{
  "num_hidden_layers": 9,
  "experts_per_token": 8,
  "d_expert": 32,
  "routed_scale": 1.0,
  "balance_loss": 0.00458,
  "balance_bias": false,
  "shared_expert_gate": true,
  "optimizer": "adamw",
  "beta1": 0.9,
  "batch_tokens": 131072,
  "max_steps": 5072
}
Below are experts of layer 6 (counted from 0) of a mixture-of-experts language model. Rows are named router (the router's row for the expert), gate (a neuron's input weights, with its number), up (a neuron's input weights, with its number), down (a neuron's output weights, with its number) and show model dimensions 0-191. Each number is 500 + 40 x the weight over its row's rms, rounded and kept within 0 to 999. Numbers have three digits each.
After each expert's rows: a language model's description of what the expert responds to; "mostly gets" lists some tokens that are sent to it at least half of the time. This comes from a sample of Wikipedia text that the model never trained on.

# expert 55
router:508512537523470498540560565524507455471465593593465470533502498547520484478428521511490497564529476545523483424508503524444548474504544457534461480532508473466498553498452495533513438494484571544503512533455446425522428504505469436503499498521486497519488462486480518469472441513450496384402484503508449455536474527442561549550527478455520536510540522532509496448503467591487487470532433491539443488464540502488496443443453500526474455434530446482558522530491491457480460485428501455511556501526542519445564533401472436510515488472431493519505509549561581522406497436460503486
gate4:484510480514501536472569586499536459468529447497488487468490460486452516520517547516452523497543522565543559521471484481505539490525465433518512522530556424506463441478408577543552461548478496522487441556464483385462418468552545449452487505511513504492540523454589457501508462496518499511466488487535500478460425487472507471487508488443454474548558483528515510504510545497482505510469446509484513467511476495459496525448550492506483513549541490466567506502465559475474477528528415529458493466472515407641500423518485508513397513485598479454444522562456572504439499535541525528
up4:571451473406545470518523480491503448498485498499455531570497400481499484499464471516456447461521509546515545557487515573487519513547431529490530494503488401463483463550519524603547424476533480439453473518458470484450449507537489466476494486526532479523484485560516491547547533504469511470421458466530566467542460451467482456532575455473576418526496438554535483527546439508544510501456495542494509508517524508482502484515517515514481504463550492485492510512470600467541480532598476504470550495512468461538547454503526455532452493483389507477476566547462540439449422433527551486
down4:593487493515548554506415511500440517517532538486438454528507496425452483510489553507456462545529457506550522492425478461467464470429441470459437498504543485515493486483493513444565521517511520468546522491512534538538496540585452529551502516464487512499560523476482510457514418442503562529528472467447478513581443554537428474445500468476535428539429527492571424534533469512497551520487509533467509415522424468453498513555536481526538486409476590528531480474565492514469402477492475424450469428525453490497528571521520515489487414513460540516486499522522518523526516529466499470
It responds to: Short opening pieces of words and names, often places or science terms, such as Van Buren, De, mat-ter, mo-ist, Gib-raltar.
mostly gets: " De", " Van", " mat", " Cor", " Dar", " hyd"

# expert 59
router:439454473460567507469433442546422476546485522426519458425450442488487492476534559450559494470508545455537477425516548516510505499501534503535528513546563469452498476479485588462470525499519522498467574520568489548531525520476465520506500497495493553435533518504537487456463555507529560566549482481444541482517510408484473557464495431457487529557450456446549506522505530460489503505545444402429530477544461434515523567473522539547543538466479445529551454461514534448515472434464515503513548557494504559480470473534567567504573522508470509505549557529442460539505517536447481536
gate4:483484461512455458496474530494476496589498486504452494429475488493505444476491495494475483505457514516420466502448582508462543419462512483559584499536540488494488464476524546525489520507498533446486507503507463565479599509520464571580457527489460552444493473464557438440458459485524485429525466597560474555537526504561516501518460449503448479436564479486556434508486513443494502412537475458421550519570471498484506493534530479564452532487554506449547564491504533495540531445456498477567458492476494535494442502464500457457520476468443558532407431480507466485461583472502480502
up4:554480507572462501472540513478462580464546532486574528509520532472532425453473469493412484511500469507568430454505493509556494568547548509484503450541552486464496455431544527469511508492508539489531458559527523476550493448466514499507447507517510548550514525522454542593456531469478528542553448504483493442519441437517469487462470476507492518522486522547464566466474479504536495507496529507500462395500438538517451534510497573445551499548541495397518527580447502511497477491503509421499523441461535483436505485570468571513492379464467485456505420536442582505501508560511477511
down4:442409448520488466602547531477505519551483502460510546475531475494515469537516393456436517511499486534565512456485468554419481473478420520535488499503513553483498515481479520465532494463518458487574489518504564466489531481524474403426577479550500529490516520516419507535486561479545468479518538506551478436622496509496511461508515504437545499541417478412507577553507443450520531493545500536552436516446529534495479566514489528537501507509538477519560507544457580499484532512498521454535546539475558430518508490554467461503494447523434466542469549531502552474509508435541496464
It responds to: Middle pieces of foreign names and places in tables (Phn-om, Gaë-l, Nizh-ny) and city names ending in commas, like London, and Angeles,.
mostly gets: " Country:", " 1,0", " Angeles,", " County,", "zz", " Washington,"

# expert 10
router:489471520441467500537499504488510471485444507544563511483436535542551586474497569515554452490470568520501504509515481531510526503488493472452512482447532562471444483476466460453485468556559469512423513534491517554569467516474502508478540529450478591579469523498589520479546537527457484508490558595555544469564459451524537522538433428409460477524520505431474529498499443499497447466506414502493546469490498533516512528507518456476421533495570565491458514568447508469523484551495460451478462461472433517556489553523447486534457473534452448570482538467491528410478483444504473451
gate0:537475467518475523448490545469513474447489454465516557504438498588446515471467499529506509474541503523441509502506495530477471463474500434454505506582527502549593524508495592553514449511541529579523481496495476543423476488506637480527518481458494505525572536577501450507508486543486395534501476496516491533499479566494549473440486552498535486547524464486530505470531476423500456516462469513416559513468539520528445406504549432467471496448585417478516519463582556515511526492548507506581495575485479495534499499551529490513512491551474560477585515497456503489514545438458509494
up0:528542494502477508554539439510499458491504557447507511526497496498515477554474509544542487525513518555565477521499518514537513520522502523512453522438530510498439465437439504445548530511490468442508502501468539485575488508468497476453474470541503513511464529502501522518490495523481578516486465493432486472548515423492574572583472490600456475429456502486508481524483447559474526486471560538438457510538414561488549499564428519475485577565478498544563518476438513507456438512498413566513514404572525537509464497483509398532489526474563446511477472546563544509419489524606461540
down0:506468414537548449456568489481499439552531514470497498447517461439515492497513488488515518460400549528494511484512502511556497524450542526485547515523451572499487541506510425524476509465487484462541516490519532503471448498534471561475420419581543541555508530519543419539556477521494492470468489490488509486500471498470516512498474404491448488523545491460462538484613487430437518426477470492514590509424462573465455456573484523501457411555552474429467544512483520464447485418458477474452479495486494511415456486534509517465452444508472493517424463490532504474584513515514457487
It responds to: Cyrillic, Greek and Thai bytes, spaces inside foreign-language phrases, and pipes or numbers starting table cells, such as Preceded by rows and climate figures.
mostly gets: " Kingdom:", " (8", " Kh", " (7", " (9", " (5"

# expert 30
router:443554454562564521555411566509501543578496532495490499438488527470488529537558524448478466486570484468530539586490441446469531562550508536533497478542503497504554543472504488540509545494443497410581546466480475458541561508485454500432457479444571560533495502520460477488571524537569483498468538499467484454536493482441466561479471484487507527548539506451566552571495498547513520535440521473523578470497467441447565509495495480508431515425566510562447421519520429576507529455497471510541514496487520516484527445523509511502488537482474519481484475428474504500488478498403491543
gate2:491467477486525547517442513543513500473463544505437492453490438510491568473502424386524511511491517483539505499495532446427505527514523583519490484531438488530539462458499486558512489526435486445497522487503517513506481489420494432522435586432518580561532447528451510484507509527514546455496477492562474460458561533539485453556516449547452527605516514489555434498516522499563472493498484494543518445566489487475477532594503467466540510414451497470506463492524479520529503507464540462468499636527495567498529495473557489557434504501436533586520507558533439469468539510527483542
up2:553412519562504508505403504451466443540539403420564450467510555526581465410564483485453492484463494493513499442508469500530490504496451520494481464493506495496543508485424494500550486485537505456513457505545529491466443431493508499538470501534492465481496488524513476497486522541431470475434589515481490483537505552559475469522552535503508479524469503520537499524586487462507519577456526447504470483518519523507489541447538440523472498491534490532476541487458473564568468492525477530518520486566590509420469488497524507538501501469580415496486594443500476550511490653427477519
down2:540510504493440530459534559423478544576470469513572515501469470497555526475522543480531446469526471532424448529574523534441489509507526601510447566444525473513518618479466465461465523547510563451534519503467469482534420498521520487410485481566524518481468471532480549484538484500550446484478555482458481451410472527518455506557509500528509490565514472510522437478564422437530571465483568535518532508545487435474481491491517480460490544478440482508460517433486532528516572492491493483505506510600512535446501547451507523523517501462563534463484546533533433450525464521430502556
It responds to: Inner pieces of foreign personal, brand and club names, e.g. Internazionale, Mitsubishi, Humberto, plus loose table numbers and list dashes.
mostly gets: " MF", " Scot", " Chevrolet", " Fel", " FW", " Directed"

# expert 43
router:458572585525473543493498542498474499490525533438499521477537451488496477605511495465468441500513535502553564470429450547470500443514478495507562566486442495507469535478455434487486525504543552492456540399508524496502505535425450491551523530503573512561429484478491540493437478507556507496543393541459482471523523437509413513537435531459491555455497537548485539482417491444455461538466525491562489480503506495502498507532508538506546528516531452470454429590588544505513515450534494534493499508564522484505502572469487471497498477528515510510552592484585447487511561488439539478
gate0:456486521496516519512512517536444466541428462483505519552406527470483551433516425537515416500399522452499524498523542492523525492430474501530501518445541414538509529458584463453503502546492526541539481475475523543516482517493484521432565524567499486538467550491445448502555510540503429521548539534566474489531499522484539496529486485498528453483543465532479469502430547463454526506497567468495496536528504508605514568551454525533527506528472500488465499550560547481466505480504619541497467471483438617487562531451466446523464498534499479533510533459539499485522497508380425483
up0:466497541533511562525583613457460471517479427471517564494514502537403555505457447529473507509394543388458510451503543482529558432444460502511460542508515470461530431485478557492519409478509467455528513499470536571473537489444512535470527460521471542536425544419510445490579508514502425509501521504545530479537484487471498467471477458564507465529497467510448515496478478464476471522464541467510485515529426446568499521517461541528465484452475490548496485556519544421446561554490488491421486558485448466545504524481526521473478560522449444519535523517549529461458534515481498531
down0:547537500541499469512517546512476544477456507523458492493501518506440548513510449588479543466491502485443449454474495494475463518407493529548479411548531565487524507570487483482568494500468496507512469539522473546502452432465585436585496470476500554507501527430526479447511496490477416476524498425413476438544527543471471478513512586429462551501496504491465514567557523461535500475560548461529493530553517486511467530531481545499541518390450534448628564471571512427487474493495528465469516490572464460485512539520517510538511479451457467500528493492453447482500427535471510444
It responds to: Subject pronouns and surnames opening a clause in biographies, such as He, she, Collins, usually followed by was, had or became.
mostly gets: " has", " He", " They", " he", " she", "He"

# expert 57
router:470530447467496484503577544546467522517525511453417508521561473461556564489504509499519477494469559496499490422451576474443492486461497496393561480468519538482540472562503510516521478485548507600526463436530538596457518544471407522445521474526484513526581540536449470500533507499529527441485528497517473450455484513533507458568496522481550471465480470503533517484557479574550596449498537498425502520478461421530516542461493444492513529483476537519443438583587534471481498460494493501528541529441481438599536484463538479487532532494462477534478455453532524493418481515514522484
gate2:476529515523497487511480503487455458566480472463475469548527509550525468420546520464419598543528464437505472434495518524496504555489562526469559494513448488517446509532539434447530515504511464523554495423427498554522523457437514517469516465424528550571487551571513466474571595439474545444525512561473517396533554427486430561545441503514543447500504485507587497538527519520557482471540507461502517540520522453471459549473530484526523563483450448461465486531456520531463515554464544504519478472532488482479549469502527486499436482551581494477528505497510557517464473548464559446
up2:471472547526502422453541526522475542482543380527543468452554490494460509452472465564463505447491560550473529521495533485544509456480569481500484423475546543519491473499544501570538470473419496499491489428502503493525450558467543442525568538460485530496521469516518512474514465487447462428470533435492450555510561561473535505534415481466461533509481448583472530528551467526470590510513535470483480413501523529410437471609476511500491492473508506481512510569561530436495536467472501510511533545571534438487525490475526503449523463496442534471592534566490503472510505516514563505
down2:465475522507436430486496535479512490491513515513540536462458555539507496445534521529554442504489450523514548473474503515542498471533531488569474488512499475522482544540492498537515472534431536466495478526577482376454570448399496549498435556529546459505456504518440500527479437515439519486474631511441474533528552460478532516498463514535495571582504555520500506472449538476474511539562506466552484515467481486444503513539505458550471468507469474607443516539495572468480456456501492434504482556473459461497411518529517471428542504479545502478470609419523480539512480559510507465
It responds to: Leading digit and comma of thousands-sized numbers in election and census tables, e.g. 1,283, 2,790,646, plus Votes and Turnout labels.
mostly gets: " Votes", " votes", " (1,", " 1,0", " Turnout", " scores"

# expert 34
router:556437471485487568539494450535493504490533528497428543572466517548545509519556482442477468542481501404502463536439463483476501505465504513548478542513473521519547528530565452435449473442491477494520458510494514446517547481486437523478450439514533489492502526451503509446473492482512516542514533415481434513504524481487487494515479444489591564465504546496467547457495504518521527441482506575496470470554457568510434567500412585533549519515464472442617486517425534486484539454485535522443503570510483519500509450556426439461435546544555430521501542526519500435539442549517480534
gate5:491494487486531524513466496526454502394512486564489450519502520432507461565472520444504484504436509459490489506518492544489514546469540446542516477465460550479421595564486470552493463489449498535485483479501415489555454488501470418568503483538532529471507509482600482479468484427499441448568542548572496535449451479438541554519473416461516435473490526534540456465467553543488497443589560513510485470477460488569533525458450493513527505518527455548387533513564484472540516556593491514474522444475457462501515525462495426499480547488443555520474482533484533481480488470454533481
up5:462433467492575543550505451500507508455486567565580570538502503481470463604566497510619505536511531544530535538514564527617483492462457479414524507547428510504460513515460537509501491472487433530423510485540538472463438553487569509547512517499431524480464458522504501509479466487498512483530496504502413462509507408513502467504572441430541542517501527478491427498491537534458494556434461478466510475521499521484442552518421494558503505500522547471499511468459552465527504538455552485475491510467475556472519517444460519462493523524534598582468537493491520497527470467433515487
down5:533501510519499583502501532434491472540506474483513563486409514400479478445476516461516529462552549583472432539486473522511485497457504465519463433435508487413520490517547534546545510516470499471489542538482502462492491550493494506473488491570462485513435496442522549560561504500509509478440548509465561452490528480511515475557484483532482556493435495488456563518556490407506382501445451529527548472566547467486483450445481396454552496507469509534440538514527452466505531465488504480513501489506478498453500497536439578566538439482514522545533494511458502582395508520499579443
It responds to: Single capital letters or letter pieces inside initialisms, abbreviations and names, such as B.J., A.E., D.O.C., RL10, McK.
mostly gets: " McK", " V.", " Z", "...", ".S.", ".."

# expert 11
router:423473445462483567483454567516505486492538527511447449556577538521492534522530452528541518502481548563418478533536522546498482484469492448553465453540548485489557443441529509440557428508492549583418609487448497547482505474478480429440451444476509505496480481540495554402417423523459531424477525513490480456548483488484494523442488481509503499535501473469429521477477371475481531536514546471479554492457553501474485488526464465473445545494534529558512498501502521490528445535501422480547455541453536493508506485474528486474494513489490516461526548493510580586505539517498465498
gate2:511552458503501534547512519428491492552465459537483457484569449538484523535506518524537507457491498493471503502464513494485580447538456504525458483460465458481521617588532484442500470541462380503437511492509499522486525425529511487492486488447503499458435495454503526589517519480490478480434446505490520431506453478472435571482430482514532535512532507532513518525539477467541509490511581475502499483462554471511467498589561433528442562474483548581469521495510485545511481482488475588512540531467533465487513380531460512537542533580499529532488432469503503504416527586489417474
up2:513541505501538463486550483521457549389479505534458455408540541527431429407430500540496511437491489524556440516454485532583485534443469473503485498449485465566502474521470484487566548490516600510530478542542508495517482471493528466486510511553517485473547479478525442469444448425481490437502513516455530523454500492474516445524485504528464467419497563493484521473485540537422486471594519466495572499497494473453475496555535554533567485538419481460522474495544579431477544539477480479427454464569517529485467545480456441503552479481517505499506503473503531537465447468562591490
down2:545509533509534516487563470500496485492460508449532429474503481516432539517531504517533477442479496548520537503579513533475494485470486589463483417505509492575467597519572421534511510524501446488457433556485582588483450503512471526478622551485481481445488505471473472489457521514549435485518516539497544548500474516415444505486518465480518488506517550460487459489490527413488490508475592497518499537535525520422484402522534522508493517538431491482534590565562441455481458484448496550479574455517525468480481483493495549465500514566522463467499458507553573452481576509467537485
It responds to: Al/al word starts and nouns in science and medicine text, such as cell, water, energy, drug, aldehyde, alopecia.
mostly gets: " water", " energy", " cell", " Gal", "Al", " al"

# expert 63
router:457483480507448544485426583497488454437478529465482487507506506512407488490568454517565453561568440543408530418509523512529523521456481468436481498518442441476531536539500535551441463466465549472495521473461500468499561504456476499498559445452435436516455454463466554546501488518538478452564496498532559480450454483475472455532548499428511474415485539540509499555592559487526520446568540503543483513455462503471537437522547471523526502525511502514532493501494487478537537553382522554481550475543451452507522505487497400520491509459485523474511497480479516415424480525520531495
gate2:542545548551573465553435574511535512481471491425540497508569382527484560537437448565476420532508522512457544470452512421477485488543534506507465461511416517530456516464442491490457518504513449497511518514541510505508501499457494584543549500475561511477402485479485493455563511539502508498482550482510513473551574558516523434517484495476441540584519578555499507483519587478484466514468502527537493496465532495539534506484547461549517471513471478425511539494434431513473471500491502467493520502489525527470514432549503495523487394540571411510425457532485510438507556481470474464
up2:550556517506553485562408546519511537480413517497529448510523464498486574458424492586489433534491494535462520480474546471468492489476500453508469469477462515534499524505422518471453517515554454486478521508504530461490517482516436572517546471469522483454449511480542512549494491511491524467435487464520536498493471534496515438547458462513453494581514566538481507465534535467527494566485516488551498517427561430550569467548554491554481476527495491436423563542469411508448459565484510442490536529504465499513510430562489489516567452626501442505431480562486558419485536462474477506
down2:533515446539489481543471546487541528495481458491499407537571500472507565559461448499509452561491532565455454498552503481511555537480498521543487539478472507463427497541425497508507463605573484558466514499550537493515516508429508496483569535546575500446481532532451596566572524471467530468523485579471481487509478471495491511522471527503462482517483503500502538484523546443508577584566503497484462449545501500529546536503519559415477490498473506473459391494457487491497503547585470457584465442512520524506530555547520425459444430507510543482441505484549484456484509535545494563
It responds to: Abstract nouns and their word stems after the, his or a, e.g. review, interest, decision, favor(able), memor(able), injur.
mostly gets: " review", " interest", " injur", " decision", " response", " success"

# expert 14
router:432516454544546501549450485498510477588511591541533609456533517468502503535460545449517537459487501517574458519502407454424498524559523472475431514539516470477592500513424446539478495458469492447562521476503497494550477432543508436414536536482529483468530524462513534526521487452479454486485459469474530482570534530540454516480457532426435500493548482458513462580583508460414525475544457525479531468455502524476522519465580529504410491467510451497520500521551467483460480498511457487475458458469471550465472444563494568452528497563492498450438505545470517480525494504494518506
gate2:487549465552545540463498496503562515503527563590516557547575382551493454598508529442547524527536519479456525490504481480487533562548533510397491508527559499501487478538571482511550539488463493489459528485458516573542491528480518460513423467485537537509507455521448543501591489526552483443506453481555502473503422397471499470520449465429584480529515488488572472503519494468461484440459533575532440524443479509457507477430466512537480533533496463518524544481510475490421513475457464499531590429432513549503478489540513520490495454501480554565503502507506502532467495529500513548
up2:507521483429542522527521446560532463484522498525528482501511594424439543438510495468521457515509475538500489544468490417556497567460490510497401463463433447514502531514514473522577551520490489483529490489527472484553465503504449499536520445487574450549500421554506440452496513520544513428513532473519478547434514546525499509461527515488408463490499444463507535519539478588482532529506416542493485480551485476501572394492528462467530465478536626527432445495492533509547544461536507454506531485548465440460494497521480507459535569474473520443477528511533509440549425451519545471
down2:524580465532498505531453548491480455468483463531506514510525504552562558539476551505518439505568488515541529493480454438543457539478512475509465521509433534508492503444535491593506544493447451447462511494511529431441489508537500475620420477538534480491461484545491469476483523472524499443501474487468497573541557528522470496422547576545426545578450511563421495518495431526493516492447534490480459487519523449557554451483537492503497532488503490452459454447541601554493509463553498456432500549522468534554500496543501501445502519529461506430486534620553442515519447484519497454
It responds to: Thai, Devanagari, Arabic and CJK byte pieces plus mid-word fragments of place names and rare words, e.g. Q|at|ar, Ex|et|er, Jaff|na.
mostly gets: "akh", " Nep", " Tit", "agre", " Ot"

# expert 49
router:546447512518493511479515472447538535467468496466529491527462477502519524583464456498442438450492550456464521549512452462535510537464469465540494516500470562459443520477493432543537489504582439515491538485497418524506512523490490490541424532561526517502512526540462497510469520477490497485491519521565548556542551485555521437467443435430456494471575511513449484551468587491464499539504531510500487520481484515509462495435477444446534587576428429452449458488478560540452567458500523517453432499500533444457474586499513547534502505480445448614480585475508467441518519515454444455
gate1:445460486475512528545525478494527573500550485508456473459522433447447498470535456491563543504544435461441456520447498490451532530463476504418478518532529478457473570451545527502499489457465495432496585602505512493520500484543483536531579501431458520487458503500484529550507473471503556521477513466532496480457497537481487533593546491493561427576433520534528499519519467503476473516555497528447474472419474455406554496430551480546524567500523523462503533434515465470526495470464530554404555542500415513457478547514494494511489479469471502540563480518407518464516458506495525601
up1:384480526434487477556497492560522573529517479498424481445489511490450518534553441514552466447542443546433473578447442463432551492482481487432502491515500468510488552471499518482494498522536513485471508532503461528561489449559422571527514486483454521449509472420490578516525534425532570497513492434548486533545538487493486486496490476494558496497450521547507491526495488525495421486557509521478483463442495468438561519387514451571527534487524509478501484425501532530502483451422464505424566544505483474476486527438498520517468444423477518468548488514458497421562429516511471502
down1:517535445480551501499530459538534497411527450542516467440558550547507486473487468486471484469516427514477494516492547466426442498549450427483563505445525537558541483495459519487492474484435543534524437506546511518555450523528490458491564536486460579473508436546467555471528517492480509491472454492502553517474559536497433535520513551469530452572455482545513586574468450466502516481421455470512518555536444548534517497465438460466489436445467458578503519454514503478454504460530458480480552481511555481558430415572573515467494550529513485512532430531566536439509488480557537479
It responds to: List dashes, pipes, line starts and field labels in infoboxes and tables, such as Born:, Died:, Released:, "- Position:".
mostly gets: " Born:", " Died:", " Released:", " Founded:", "On", " name:"

# expert 18
router:433438476454539514530482459500506494555545457549444491476454521449482410515526503439525486566511538513542484584453480509440463486542537497526574488468431481471502435479528520440518516486439442508491564418478477462509518434559420500486489490534446502474528501454492423480469471575482516512466518445512567536471497532481501459547397497497546585493496543519507537510505492525530515496474517498448495554503507461461498467474521505458546506485540433464525492435478520477505459454463501506456461534465458460537533425413455545492502568439458422506554485445542556508504412531528464588
gate1:538498455403478458544550482529535555478447520523533506492543603540487516567526506497580492430510508483447544562514532451521501412484511493544567531554513470457546523508517565507481538489504486497557549545581467507525560491498495520444519514512553525429442495455467456431540500493519446519521445587528549552504501445513541470507548518489446440476537514454505480505502527509495443441526437479601540548526487489521506370534548459522493473507541528519423502491496539494480508503511539462491564530404480506523445480510543470462524487442556578494508523436524503455491539477485480546
up1:527529524546528555405479542470463422484518499457441476504453448517490513404431502512465442486509476520512482483483475549494473542482436513505489518560512516539504482520487455472555504552482539527401506479447577462496469538453567482494465458517470454601528562517553605468435458492459558592482524445495461499507512566481449483489468486504492535553470487534493532506561502472499524518509573516450465467523536544490461564425480510485570546484454467525501527459506457543472488456490441537508423503553514523493570531478448495548486510500437406492545511562488468468527452493489573447
down1:583518498522539533555547531467551528512543469435488467455511470440506550428485525466513490522454537566558513488420552453525554520550467517512535477625546432511463444516481520553499516554472558504436578517469541530499468468488531537433518494476455442585468491538518473529540466540531503511469542555495477542459443497473465499371510553516468514505512514457447431489568498511480507422497577442465507489464584473504514475532537511507455539504543491515505458493501487467445488511523491424569505444536502492525540559475596510526475442532478457420489530521520503518514489471460520516
It responds to: Capital letters and short codes inside acronyms, country codes and position abbreviations in tables and rosters, e.g. MF, RSA, MLS, LC.
mostly gets: " MF", " SR", " FW", " DF", "OS", " PD"

# expert 3
router:557431493464431497532461491478482562486550450513438505454541476437557513584565458457499448519495551515562497489535509497519464499541539455478414435535439510491498479494518581476547554500438514501471546507527504506473519520454491537517543496556522518516509479462517476419483570444485543458530531489455487569470567483548533435519510549422580475450578486501477569550542511498468461529545444542530573523406480504443517488505498468457543519528472451472480438467472512498490481487467511521541507514532475404462430434499495502483509597496532521546497454451429548499527456460531463491
gate1:484508461498551526498518457474471565503538493530414538499511492490493480567458519466600520427523534366552462544465512485507551538512490497553494535542519373495497480461490491540479487485536479492497546516481390484536512488487451484449523485500483465465438472445504453509559418451528498493502469452519604486432494496540448450459492452492477438468464534485527495479513479479512454476537497465478546494491504461490554430483533484408491515457478464608462491504491400495582508483521528517499574533489492456408478497506581502484481448550515486535510499513431421523529508524499497475
up1:515504561485523447504455514520494476474570526476503499484517483468523469503541468442564555582579526478470496507504538514476581541489531448457525487442491467444475515516522431422581465474476466532501445528558547561554490478519431453518524534489487538501519559390565457517527523554521502461527478492567530470535536522459514467459414438547503537478492526510531521487524469507495478460514492459555485538574417459536504498451475522536497527419498529499418492515456541540497421470507589510484542465487549501462513513413598530479483540522555527520529487569551484508521427481463572500
down1:514468484539526499472508479570520518525467517494458500512500496543484461488486505520520583465529488505436496507506556524544511469474582460414515523520524481469513479449514516528495452477472442477487426485519455508455467515540493430477489475486516516468486493512444541495517462459518476500619465394511494568526515525473522493509402452475478491493433492527655566498534530521494491469453459553547445511440565453559492460498475500495525451638498567536529437489482462486489509524486478540556487517429440506488534410561588529516472540516524512476505505488528530450550428511506541554
It responds to: Digit groups inside ISBNs, scores, dates and table cells, plus math sub/superscript variables, e.g. ISBN pieces, 107–110, sin^m.
mostly gets: " hp", "^", "-10", " kW", " hurdles", "/10"

# expert 9
router:546474501497452500459537508433473513437538542475527492456430503462523495513466514462486506529504525462539555534540454485529462513487585459546505522488472554507469588568478417514552474541543447497484481460510490518470518562480486493504421558548514486463552577546414526533480535501499520527449522503459575567511483471524533488557536491396557471493534523483521539528465517512411529532452479539554531491447474473537471439580503483542535484522539570510471406488498530470503492518435520540473425534453592503428489430513475491547464496426471511474465470491531473440438502502514413530
gate2:474468465520540532597495469514544446484409537499486533489506547496437499561544458519463580468483435462542482483551476501488466529517401534534518535491468468562477518488514546506442472516574573487474487534540465505514397438496517481539557484464442512526486528513497442493448493462485461551490527469527508503510534615447484471549464507512441508507438480564543445583511539452525414496480483518563418498506471532515514553397448484537509520467408457552485509486538493495435543493481506489503522506616519499480469540466547500514497488532451508545496508500534517496457515514559481575
up2:488576476503469562460544538504443537530561486525542505518536471482535473547536514480561523515494470467492475479401536533507588429488550450527511478547501497458523466492491485455555476511465476448491552532464462582468549487532455534496508552539567501472460499450561549555507571546498568431506467509509463480458505438519530557440567450501543492574508501433461529431437428492453508518540452439478515512522492445449488492513468513461574454499524437484532519434400477448470469459512509539485530504494477458472531497523443491445458565403523531493528521552450452512548509494442524472
down2:446569471477492436463495509513472448569473490491428512586558545561480470454418478564574545562497484475562497436509495532537524521450551501555512484529507583488559522479424468500512533529541459435499487483411486528436530498481480609455503470486585456562498500477516542561495510556485486468522470493529422512510432426503497509487570521481483510500573505534541490429473438508487468528483489452501468471530543482476512493548474534422506457545562529479565476552488477453492501528538542490509506524502449469442516449491460483490428588531455462518530475578491491464469537499465489534
It responds to: First token of a line in lists and tables: dash bullets in date lists, table pipes, football positions MF, DF, FW, row numbers.
mostly gets: " MF", " FW", " DF", " (aged", " GK", " 11."

# expert 61
router:529435425509477420505539485523483548449523563503582502522481529502475577440473458458443517490474469456544579532559506553515479479413510444522485490520529505501409482517534394516533435456557394546518522484485470473446543517458533445526485521460548477492491524530518529536478440548470411539464527538436555510565579499543537500472528444458535479477490449450480494565432524531436456498530536521461425464491464511499513534485527481465529530515487510481476472466489450499450550456510482539427410483461485472471555546472543530502519500484478480568463550493452512496469458504491446508
gate1:551530453568488465448520492482464471459483539499492467527517510496480464485473551479417567500518520459567540536430504549441431503534538507592457494525476537530467484480444481548494591430478496539499486463439488482538506486551487487496469486467472446508543540566532531579539492534479477530458479493551536501452443483569533554502454413470462462462572484447505498537495497482495525553415558435412434482465509500495407511486496515462476502495524537439478491497392505474486490506469438500492471492486544434449463443510501606476499488525474500518396495530470537492422510489438529493
up1:503463516471545542510491565556477581545520470591456493439496459509506480517499470490508518527530497471471426509461513491539503533568479501468487566443523445521522497517532479498570442546455567466466541528565440523516529522454480516491551512548508520463441502482415468394483555505439536465547555520433547511534537585514528510590469529474525490545496494476431573481530528437510476517465465485508537483434489481484577503450491456476469556472481423517468530574546551506502504527461527510485502532485435431497519470573474490531556524477488430515519455446563556580528517490459441548
down1:411501422503499503552539556477460539485576578507492550555520503477528549576532551583516564510430468490495563530443536486515482486494457559503472585491511524475551392449517483515487533438522535555471459433419515497515480488495512508510424464456483472501548543520509546510489445474544513512472502489463487461511511534413489510565532463507406509523526453536443495544436477548432578536510523515474445491490535538467513506492484461490458539522532444468525531503504528428489507551530412499480584501530478519465440518513499597498500443482538442571496515484526497435510510544528514532
It responds to: Words, day numbers and months in date phrases, such as "from October to January", "On 25 November", until, Died:.
mostly gets: " Died:", "On", " Released:", " Born:", " until", " date:"

# expert 24
router:506426460491535496501453477468393522451500495493490477501499557540552515530539435434510466554521471456465440564497448543484490567489434516539535513488402499483540502460510540425509471518402422506559524458505511455443554448509486509436554583534534528474550579490487536424475549518582499554513466461522541439460466537465478445485479486539557555491473524439470546540561520536506511505454490530511506581561532514462482512511478530485503527498539459561540445484474572512421503494508470517468494531533534453561547472513503526520586537533475501486537552435455523500498485554479506491
gate1:527584511441500527465466499518452524453570491502497478538465519522478476478521493507548433530562439444447545506488544482524542512525443469573451606621483493470506513519495436463567476420515479482524465574495527511413527508480496461428507565561575533487464522489455438513462478578459437471422515493558512475509473485510498509430476478533482491464470416495486491483491484471474492482492569463550448510513572508434509399480491444464476519512466484512458542477571573493473489510545441548509446522476484505473510477543509441469439446528523530535523487507556443495474517541512451475
up1:497436427495540472532519498512509503452417503523499516476569475574508511508493500467438603516444525608504514564488492509509427465449558443393508432434511475497468504530480582559363475555489475476497563483543482501534470501485550527529500396447458474523472475547488525519452509438494474500535494522462454499466538528501506512570553504504466478515558535523486504523529502515550540484479440496444529509507439470506472512550528592577534497463548544482530470519491475450511500474455526450464550481572524475489536539472543542519535540542441503455454479469450510470507460445507539476
down1:496551500492521502477494466530497470471488486522507465483609471456460458508487477521511495465483479434454520461416491561537542446511543437426489594527460538493476519564447517534445520494540558464431527499478487581493487517474470539498480479515487528482527470551510516485466450508463544472547474507583497478492474480481439543511512446510443442542517520524527362422533500545493464533524402481526467519562498552439513420487517488443529596536575476451420514504458471448498541427455555491506474520473511521467510502531467524483543501557453542451503539505489485493429534567437528457
It responds to: Final pieces of organization acronyms in parentheses after full names, plus capitalized words and CJK or Thai characters, e.g. (WHO), (AOS), BBC.
mostly gets: "BA", "AN", " BBC", " DF", " FW", "SA"